Below are experts of layer 4 (counted from 0) of a mixture-of-experts language model. Rows are named router (the router's row for the expert), down (a neuron's output weights, with its number) and show model dimensions 0-255. Each number is 128 + 32 x the weight over its row's rms, rounded and kept within 0 to 255.
Before each expert's rows: "comes before" lists some tokens at least twice as common just after its tokens as in all text. This comes from a sample of Wikipedia text that the model never trained on. Tokens count by the router's weight.

# expert 3
comes before: ",", "0", "9", ".\n\n", " States", "'s"
router [100  76 139 145 103 128 107  78  94  66 154 117 132 134 117 157 182 146 114  99 115 164 128  96 118  35 119 162 124 111  88 133  69 106 141 119 131 118  63 104 156 135 129 150 162 103 108 135  81 136 169 125 100 132 138 144 126 146 129 208 169 122  99 134 137 187 128 124  63 178 115  65  95 184 142 125 134 134 121 114 202 169 120 101 138 149 126 129 144 113 151 139 161 126  95  80 129 152 105 108 136 108 112 103 176 139 112 149 127 146 140 142 105  66 100  98 109 200 163 169 193 195 129 156 127  89 171  86 172 165  87 178 128 158 108  95 112 190 141 140 158  97 117 150 103  80 184  78 152 151 157  74 173 123 183 108 103 120 130 129 145 155 119 103 115 119 104 110 146 178 133 154 155 154 145 135 143 164 190 145 156 113 100 103 136 129 133 125  97 129 121  86 134 117 135 128 116 158  68  25 127 147  98 164  63 160 106 147 183  95 119 103 123 169 114 183 173  89 103 154 147 136 108 133 123 140  96 138  96 137  87 119 107  97 151 169 105 121  43 141 130 150 188 159 105 113 157 130 133 156  50 139 151  58 106  70]
down1 [147 136 142 119 108 123 113 118 101 103  92 116 101  69 108 153 141 136 163 186 114 183 151 146  87 139 140 110 147 130 179 157  96 164 165 176 148  99  89 109  79 184 148 133  86 116 131 141  97 115  65 177 119 110 141 124 191 118 148  92 109 169 127 180 180 201  87  92 206 141 118 106  84 104  89 150 143 127 105 176 150 132 126  88 142 148 112 134 165 158  78 118 144 151  86 149 110 125 107 140 107 107 119  65 111 177 175  70  87 133 166 107 177 141  90 136 135 133 173  84 122  83 131 124 134 130  87 112 103 138 193 134 104 131 120  64 145 157 206 137 102 118 116 205 173  52 124 102 175 138 140 156 127 143 107 110 174 142 151 121 100 156 142 173 148 134 120  94 128 137 125 132 117  14 106 117 109 133 137 144 131 123 131  87 123 115 169 159 123 144 164 120  98  39 105  93  77  90 103 170 101 153 110 156 137 150 114 183  76  76 114 118 152 109  84 153 148 126  92  59 135 186 122 151 144 127  98 156 103 104 141 155 118 109 138 154 125 126 162 143  91 189 146 173 126 125 133 208 114  82  92 102 117 162 120 149]

# expert 13
comes before: " ", "|", "-", " —", " \"", "=="
router [135 117 114 105 163 150  92  94 108 131 134 157 195 103 172 129 134 127 130  82 130 232 118 152 127 136 120 106 155 105 152 103  91  79 177 151 115 155 142  62 147  77 115 120 138 126  93 128 101  44 187 110 109 148 148 118 202  96 132 102  83 148  98 128  82 184  98 128   4 109 169 121 123 122 113 121 113 133 106 139  78 181 169 120 191 148 102 124 124 126  53 157  84 126 119 148 137 108  97  49 183 103 134  95 137 161 125 102  96 136 149 144 108 143  85 107 135 150 124 131 149 155 195 131  86 104 156 138  64 129 118 154 179 125 160  88  87 147 130 120 150  59 140 198 113 194 123 121 140 107 133 161 144 126 141 114 136 146 150 128  29  85 138 122 134 109 134 130  88 112 128 107 139 165  96 143 136  78 151 121 131 130 106 132 162 136  91 101 113 134  75 130 171 146  66 112 179 122 154 199 142 154 188  68 120 115 112 167 110 154 131 157 129 169 145 111  67 105 139 139 131 132 127 145 127  94 145 112 135 159 145 144 153 146 178 142 129 160 135  67  96 135 128 150 143 163 115 124 132 105  75  75 120  61 104 121]
down1 [192 105  72  64 157 107 158 112 131  71  95 154  87 153 154 117 122 155  73 136  86 127 114 129 206 124 152 161  65 158 161 174 136 150 130 134 105  92 154 142  81 134 189 154 142 115 142 123  87 126 132 142  87 100  72 144 147 142 123 128 140  70 188 136 148 105 103  72 162 103 160 143 118  88 118 134 152 148  91 146 179 138 164  89 147 130 164 107 144 117 146 157  73 152 126 166  97 116 192 186 112 164  90  81 133 123 158 157  60 158 141 100 125  70 129 187 201  75 117 165 127 125 118 102 144 150 143 156 136 112 107 108  95 123 132  98 186 121 120 100 115 104  83 144 133  91 103 131 155 118 125 151 149  86 107 223 134 143 156 163 134 156  80 101 180 172 131 144 116 124  44 135 163 106 104 117 141 138 175 156 155 156 136 135  96 141  46 149 152 124  89 144 155 148 166 145 127 112 114 107 131 205 119 204  75 170 143 116  96 130 148 154  78 141 148  80 125  53 173 149  89 124 159 151 132  89 157  80 126 150 108  54 119  99 150  88 116 153 106 118 172 103 127 123 127 129 143  75  96 101 131 116 116 133 135 115]

# expert 8
comes before: " of", ",", ":", "\n", " (", " and"
router [130  62 137 182 170 137 112 178 122  46 103 127 111 118 137 106 180 115 113  69 114 158 174  99 194 106  94 131 137 138 142  93 157  90 134 120 184 122  98 112 127 142 109 163 134 109 126 115  47 109 136 123 104 134 181 105 131 109 155 176  81 105  89 117 195 142 194 161 143 109 129 130 112 178 130 119 111 143 114 154 174 103  27 126 151 142 137 157 136 122 135 139 142 118 102  92  88 148  52 122  90 139 105 152 155 199 141 106 122  42 140 136 112 104 123  89 106 144 138 122 204 129 149 158  33 130 180 149 187 107 155 159 213 151 127 161 145 127 151 147 162 169  93 111 123  24 138 106 125 123 163 117 133 137  96 117 141 122 124  98  96  91 128  31 141 127 139 113  77  80 125 116 139 131  99  70 193 114  88 155 119 110 137 115 135 151 103 126 123  87  98 115 183 158 119 145 118 146 101 145 146 159  89 155 150 160 128 160 138 117 127 143 113 157  89 159 164 141  99 124 138 115 151 158 124 134 123  84 126 108 128  89 129 147 106 141 149 166  87  43 137 151 166 163 138 125 150 122 122 116 192 130  83 130  82 118]
down1 [125  72 153  98 175 110 146 100  91 106 135 151 174 123 156  71  96 124 163  88 175 132 167 141 127 150 100 101 176 117 157 149 143 166 106 172 116 126 140 137 123  67 193 108 100 120 135 151 145 101 146 141 197 197  59 103 139 105 166 126 130 151 133  84 124 153 139 132 124 133 140  98 153 179  75 138  96 113 117 115  87  89 137 169 102 130 143 131 128 171 141 134 147  78  85 148 149  94 214 132 118 131 110 146  97 128 169 136 152 116 133  84  89  49  99  78  80  77  65 224 145 149 128  85 141 116  83 159 160 191  93 106 107 128 103 110 138 107 143 103 102  98 163 172 147 146 108  99 118  94  43 134 124 116  76 108 128 116 128 138 192 139 144 140 150 170 128 115  90 180 142 143 131 161 137 130 119 127  96  84 139 157 168 122 130 200 114  82  84 162 126 168 143 146 124 134 101 113  55  97  81 133 180 153 149 178 134 102 142  40  88 115 170 179  75 113  84 117 172 124  95 131 160 111 162 129 172  81 125 145 131 129 107 136 126 103 168 111 120 149 182 174  93 141 129 195 140 159 107 148 143  94 136  99 123 152]

# expert 22
comes before: " and", ".", " of", " in", " to", ".\n\n"
router [123 164 123 161 133 138 130 129 139  84 146 113 151 151  96 128 216 115 118 151 147 121 130  59  99 113 133 126 121 155 110 116 133 129 123 113 169 161 141  76 116 133 127 136 130 119 142 157 103  87 188 172 133 144 131 180 162 148 146 129 144  98 163 173  63 106 122 185 183  87 113 116 112 117 158 143  94 153  89 153  74 171  86  99  91 104 173 108 167 110 142 121 155 144  41 119 128 125  66 139 210 108   0  85 147 126 136 118 159  65 150 175 136  76  85 168 137 161 153 108  65 140 151  88  83 123 139 119 145  81 153  95 214 175  79 106 134 197 135 163 159 131 110 131 128  71 141 148 142 158 164 130 166 153 153 119 125 104 144  87 109  70 150 148 175  92 135  81 139 128  35 125 111 126  92 125 118 129  71 157 132 117 171 114  39 136 138 135 127 151 147 155 114  97 118 158 141 115 141 117 117 157 136 114 136 174  99 127 117 131 165  93  80 152 137 129 137 139 119 145 175 108 127 136 136  98 125 150 186 120 111 139 129 123 107 102  84 152 111 114 145 139 127 136 117 136  71  78  95 151  97  39 150 132 165 170]
down1 [175 106  99 121 146 169 122  95 177  97 108 147 115 140 106  54 113 158 101 112 101 136 115 193 160 134 108 151 145 134  96 131 228 107  94 157 126 120 104 104 137 115 179 118 172 195 148 139 118 119  85 157  76 128  67  73 222 106 118 135 160 153 158 130 114  83 102 132  85 180 100  92 125  76 149 119  94 109 162 166 160 186 150 115 122 118 145 101 112 145  73 158 140 123  92  96  66 120 106 140 157 133 102 120  83  52 134 106 158 109  95 161 140 143 143  89  98 138 146 108 122  97 193 128  95 140 150 134 113 107  93  97  86 100 140 139 109  98  88 171 140 120 143 145 142 143 123 112 170 104 148 129 130 115 120 115 114  91 115  79  96 172 155 153 132 122 132 128 157 163 109  26 163 125 163 169  87 137 130  91 146 157 102 131 173 165 147 185 131  69 110 116 118 155 122 143 100 111 122 126  97 131 154  90 155 137 162 110  93 138 184  96 129 114 141 142 132 126 181  75 162 155 182 118 192 149 114  78  84 205 151  90 100  92 151 150 155 149  91 142 155 147 131 156 142 128 182 198 115 103 159  41 126 119 158 191]

# expert 7
comes before: "1", "2", "S", "born", "M", "A"
router [118 199 141 134 118 105 122  96  59 104 136 106 135 123 124 123 156 130 156 148 160 191 122 160 153 101 101 119 143  90 124 162 130 197 146 123 182 178  98 102 124 170 127 114 157  99 107 152 125 102 142 108 168 205 116 169 119 138 166 169 124 158 108 130  92 146 150  88 122 145 141  90 114  99 140 133 148 130 111 138 184 177 163 120 205 155 109 134 157 147 102 152 163 149 156 106 131 142 102 129 108 162 127 167  87 139 143 122 162  69  87 156 117  90 101 130 153 164 121 145 104 136 170 118 167 142 115 126 116 113 129  77 157 113  86  80 104  22 109 208 138 121 142 143 126 151 132  82 146 159 115 108 136 144 102 131 106  48 165 127  84  92 121 116 144 178 144  83 130 179 122 130 160 164 115 144 150  43 110 110 110 102  62  74  91 125 141  76  94 117 119  95 128  93  83 151 190 139  73 147 124  90 188  71 135 126 171 129 124 138 146 157 130 153 175  89  56  38 148 143 102  94 138 146 155 129 110 137 167 108 132  90 120 113 207 147 136 133  90  63 146 121 200 126 130 105 198 107  76 131 123 104 121 165 104 130]
down3 [139 139 105 157 191 128 117 156 177 136 134 114 147 172 133  77 150 142 173 119 120  83  80 156 170 160 147 141 123 170 114 143  89  84 106 127  88  95 157 181 114 132 159 110 111 230  98  81 120  99 183  91 124 116  75 162 163 128 112 142 144 148 157 111 212  23 153 101 173 146  91 104 124 136 113 109 170 150 127 147 176 152  73 135 132 147 126 171 170  84 160  77 158 107  62 115  78 160  87  97 124 132 121 108  94 152  72  48 167 174 146 158 175 137 111 133 116 147  62  87 141  90 117 138 134 220  73 160 127 144  90 122 173 160 149 136 149 121  97 136 136 101 108  88 164 110 102 118 157 152 153  84 172 127 157  86 135 104 146  68 122 116 137 129 138  76 168 118  93 122  85 172  94 130 118 182 166 140 150  70 127 115 110  97 145  86 114 129 149 157 128 147 148 178 111 107 134 135 174  96 127 162 136 161 141 107 106 128 124  90 125 103  78 142 162 120 142 125 125 128 166 158 150 100 128  78 137  91 148 154 107 130 138 101 167 172 163 116 111 128 154 146 153 107  94 105 156 118 121 162 135 100 121  35  63 103]

# expert 20
comes before: " the", " to", " in", " by", " of", " a"
router [112 208 128 116 112 150 101 114 139 114 122 154 199 118 126 103 135 157 167  61 186 150 112  44 126  58 120 172 100 142 112  90  75 156 149 112 140 110  66 143 141 178 147 133 112 117 131 151 114 127 134 138 107 134 136 186 161 136 138 132 167  88 154 152 145  93 136 174 116 139 117 100 122 113 127 137 138 164  85 150 138 146  73 102 147 152 217 167 143 135 129 142  64 122  87 135  99 188 100 146 125  99 153 133 115 149 158 154 115  77 135 109 128 114 126 138 131 135 150 107  79 186 120 124 142 138 149 142 117 111 121  51 156 143 103  95  97 101 200 222 169 108  73  90 113 159 151 117 141 161 141 123 128 116 130 111 124 148 120 104 139  46 126 140 140 178 114 125 194 161 101 128 108 141  85  76 167 162 129 150 105 137 150 160  62 141  64 127 104 106  45 167 131 111 151 165 106 153 112  96 139 106 156 145 172  96 106 127 135 144 150 105  68 115 151 120 112 101 153 101 114  99 156 176 119 112 123  76 151 118 156 104 130 148 116 123 128 150 108 173 223 130 187 177 134 161  93  66 109 155  48 117 113 136  52 136]
down5 [111 139  79 155 125 156  80 102 166 191 178 109 129 100 109 199 130 127  68 100  80 121  58 178 109 176  98  83 143  67 118 165 190 134 119 105  78 168 142 206 167 164  74 121 135 204 128 100 115  63 133 112 122 134 133  67 109  96 105 176 181 174 182 122 101 114 108 141  81 109  87 126 106 114 149 121 166  95 170 105 107 106  99 131 117 152 108 110 167 158 117 113 122 144 123  89 120 138  85 107 136 117 119  77 190 127 199 156  90 150  76 118  98 147 122 126  50 140 160 117 135 110 119 169 105  92 105 151 106 138  98 126 129 178 163 166 130 165 145 138 128 101 144 129 143  85  99  63 149 109  85 102 131 181 148  94 150 146 159 114 101  93 112 111  93 155 112 109 145 126 135 142 146 146 117 216 180 150 147 123  74 170  44  92 109 100 116 158 134 125 117 108 180 149 141 159 175 146 110 125 102 103 155 109 114 147 106 102 119 151 135 161 134 107 140 170  59 164 161 191 127 157 118 185 109 114  80 154 163 153 123  92 113 150 151 149 132 152 111  94  96 104 127 164 192 131 133 161 141 128 103 186 129 120 106 150]